{
  "moe_layers": [1, 2, 3, 4, 5, 6, 7, 8, 9, 10, 11, 12],
  "router_score": "sigmoid",
  "routed_scale": 1.73,
  "balance_loss": 0.00496,
  "balance_bias": false,
  "lr_router": 0.00144,
  "head_dim": 64,
  "positions": "learned",
  "qk_norm": true,
  "parallel_block": false,
  "init_std_down": 0.0,
  "weight_decay": 0.1,
  "warmup_steps": 223,
  "decay_shape": "linear",
  "steps": 6255
}
Below are experts of layer 8 (counted from 0) of a mixture-of-experts language model. Rows are named router (the router's row for the expert), up (a neuron's input weights, with its number) and show model dimensions 64-127. Each number is 128 + 24 x the weight over its row's rms, rounded and kept within 0 to 255. Numbers have three digits each.
After each expert's rows: a language model's description of what the expert responds to. This comes from a sample of Wikipedia text that the model never trained on.

# expert 37
router:106145122128123108130131107117128159091156132189099102081155138147108157156110150108133145132187138124122134133132125141137083139093125129142144096096116145119114144147122126152118121155121178
up0:110175138140149135128142135125146141123149132142168123140131114142149111143090152114137074144125124133115090117159179134102078165115159163125092117154085102147173119145094148091091144127138095
up1:102204126123128107131096110129105155137115145139145110121114110136109108154086137151175136165126108154121132106147136152108131169134169172122125126118102084160095151104135149104099083121134112
Description: Years and section labels. First digit 2 of years in ranges like 2017–2020, and label words opening notes or lines, such as Source, Note, See, Re.

# expert 50
router:105101092115122156171126095154107172077132105085123125158142091100149128120115119144077158145130113101103142118147119137124178119105122128118118150136169083153142132119107125157122143112139150
up0:137126122144133138156067128101144146095103135097097136149153129095170132121106090080143085121150130132103125189119123122186129152127163137101126130141126122168149119144163097113111154160136081
up1:139173114078150118157121113110110108114115133135125108152138106105149108134140112117145123103141137165136113116114125130090114086180176096108127120130143133178147095134099114120087132112097114
Description: Sentence-subject pronouns. Subject pronouns and articles starting a clause after a comma or period, such as he, it, they, she, the, a.

# expert 25
router:132052178105129137115140146137099121116154118116118125126126135132090134110160140149125097132156139120157187068100108090153160104133148104142127166127159162135103120130145101133084152142128138
up0:146137136170112120163085127134102093155083111160130093131147130142155148126091132134113141094109117145140162130137101118106149115174134129082110123097140129171096144102143161112145122104108150
up1:119132114165141122105126128111093100173095111136166136088140114145133107123182102108146097150146139128086124166108067169176148143153162135120142127136119103110143142154086129124121139151109137
Description: Possessives and plural s. Possessive pronouns such as his, their, its, her, and the s ending after an apostrophe or in plurals like Semifinals.

# expert 13
router:092091111120150145112157107149126136157166113136140123150157091104131148133120115127103109168088155112142152136080129104130140140133109108151166181084167064070113128097107114152103120155076115
up5:110138130140146115111124134122108120161093180138161150138124156098105151117146113126110131162154140132129115113088152166135057117132167114116139095144150119152125138129138189093137145125106110
up6:163127146142118122066091115112111101130142147133092137105109116101137088160113128129110134159159113093114123116148133127135103082196173138106112178152110138095124156145101147101115145125113126
Description: Nationality and sport nouns. Nationality, country and state words before a noun, as in Norwegian footballer, Polish speedskater, US women's, Canadian hockey player.

# expert 42
router:124145162108153135114152142160099151139160107127156132140112099148119118098147136127110124127171161135128142123134171149155161099128089111139134144096147160093069182097147166129171105137175107
up8:118147109135151090135115136125108133093128136152140150135172107146110122084119149114130152160134121119111149083155142132120116126120112147098083159163127145130157118086125088123125105123115111
up9:119124127099184115125114188138125136071084126103149154138116113066151085132134127176118105177097121130115108117150151165113134098167111140129118082144135109104113136141116134116143140129142097
Description: Asian name middle pieces. Inner syllables of Slavic, Chinese, Japanese and Indian names, such as y, ji, kh, shi, zhou in Fukuyama, Hangzhou.

# expert 34
router:104089097123125172153177126089094130125131132095096097142158131101149149092093153089165097142122156121127117126137134110076159125134123092147125104088103094128153106138189172119113105175115072
up5:152127155104084098161126114107116142144132143106136122144129147131151119119109144130138106142138087190143114121114121138123148121122118112127121105137128143141094148181130162126141127143102100
up6:142119161177115110099120165121092111112165144137163120108109134140131150116176062128167139113081116132170126111141105116136121095164129151123131134150103176111151113175145136156140117122157115
Description: Head nouns after articles. Common nouns right after the, a or his in prose, such as novel, film, album, government, school, temple.

# expert 22
router:126053153114136149125117154123129111121130104101142092146121170133082133105155109133180110140187151085155181096097127110115126146136145101123138122124170152174125131107123131135106131125132143
up0:120174130151134128157128142150135109089123137102111127103114130134136162113134109118134142129087111147135109130161108103128134116132131128124133136131153078152095131133150111127173090128125107
up1:116144129100090125155106152139116130109090120096110159142085146122100094139118101139170075105145154125095126166137149161148131128139144137059144109128121116121145141127092122063136151157135124
Description: Plural s and modals. Plural or inner s word pieces, as in isobars, bans, Sensitivity, plus modal verbs like would, can, will, should.

# expert 6
router:117174181125122128132155116164145157133158118110112100104104125094114138095078142141076105100120160113121143129110117109126157103121113123152177102146157233123114134141123105139120137104163139
up5:126131126141101101121103105129137124148124157118098133128092136151098108116109107106148111099168119150133152159129093115082122120143126145118138085150112106155128111106118156121159180122103130
up6:103114147137123139103105106137114138111099148134117149143106108117137090118116125160102073152140110139126119137120092164154164139151148164134159134109085118181162131146147126120160155145070091
Description: Opening brackets, quotes. Opening parentheses and quotes after names or terms, as in "(born", "(diminutive", plus math braces like ^{ and _{, and dollar signs.

# expert 41
router:108139077123147155098145116147111134130144119107099104091133123140100125124122154131139118121073153151102142173122145126108132089108122092136134117094182171132155129146106117149118115150154114
up0:112119138117117122156138131114123116132061116125128110063140117124123130122114136109088102143106141146113098175125161199096145108103131129104116119124119145123123082178094131129115144096115130
up1:134142127156143096107116166113094091123101124133116134124149119114119102110138096127115160110152151096099131181123175150107106151164158115117092090162135142114122119109123142134136125073066118
Description: Digits inside numbers. Single digits within numbers in years, statistics tables and track lists, such as 2|0, 1|6, and number words like nine.

# expert 62
router:132102129144173126089103094125112179093122131162110108175134115072134124128103153156115169101122171118142131137117105099132094102123122113138118147131124107121118113093163190144132105160155137
up0:170120124160118104072074114108153148105154118126128152127111180128126127114083151106115122145137157149087110110138120130109069121121130149137086123121058105112133089160161131093159134103109101
up1:128119164137109112130149116124130146137108145116109111132117160112124133063094130153108131153139123132050130188150100101114153141107125135128130153146118150139137130135130132140126156106128156
Description: Place and surname endings. Endings and parts of place, institution and surname names, such as wood, ville, ford, Park, Street, College, Times.

# expert 58
router:139105078112122133129135121152112128143113109171126123092159145141124119115167195137146186146107153107180173132101082119145165120104100125133142119103139165113102138104101126127110099174151155
up0:123110119119158127126067144139107110140103176137171099092156153117152098084137107181152099115113134124141117123125108155146139147141148177078146101120141140116095129109153155107141121117124143
up1:139111129142115114159105108138140092134117104097139106109145098109107138137160144127134176143144147140157114164123099125109155114127127107120126154133145125149103138136110148131138080123139091
Description: Foreign-name syllables. Inner syllables of foreign place and personal names (Arron-di-ssement, Copen-ha-gen, Trelle-bor-g), plus digits 7 and 8 inside long numbers.

# expert 44
router:124115121110119146126162083146130153144149124133109130137144109147120109127175145144079165119161117127102154111122128120110091120107111096156171129096153149114120133128132096161138093159213133
up0:150116124111125168150112109135149134113124127104143159073171109134142150130096092106135126145108094142183142080170168148109118102114175120114131126121131121143149092161142131127111146112143136
up1:129139123100108110109159118096163149104126164153132177096121107149158181159117092166132112130151149180128120135151136136076112142145139144123117134148130162150135092151140118121134138148115115
Description: Final year digits. Last digit of a year or number, especially birth years in biographies like born 15 April 1983, and coordinate or time digits.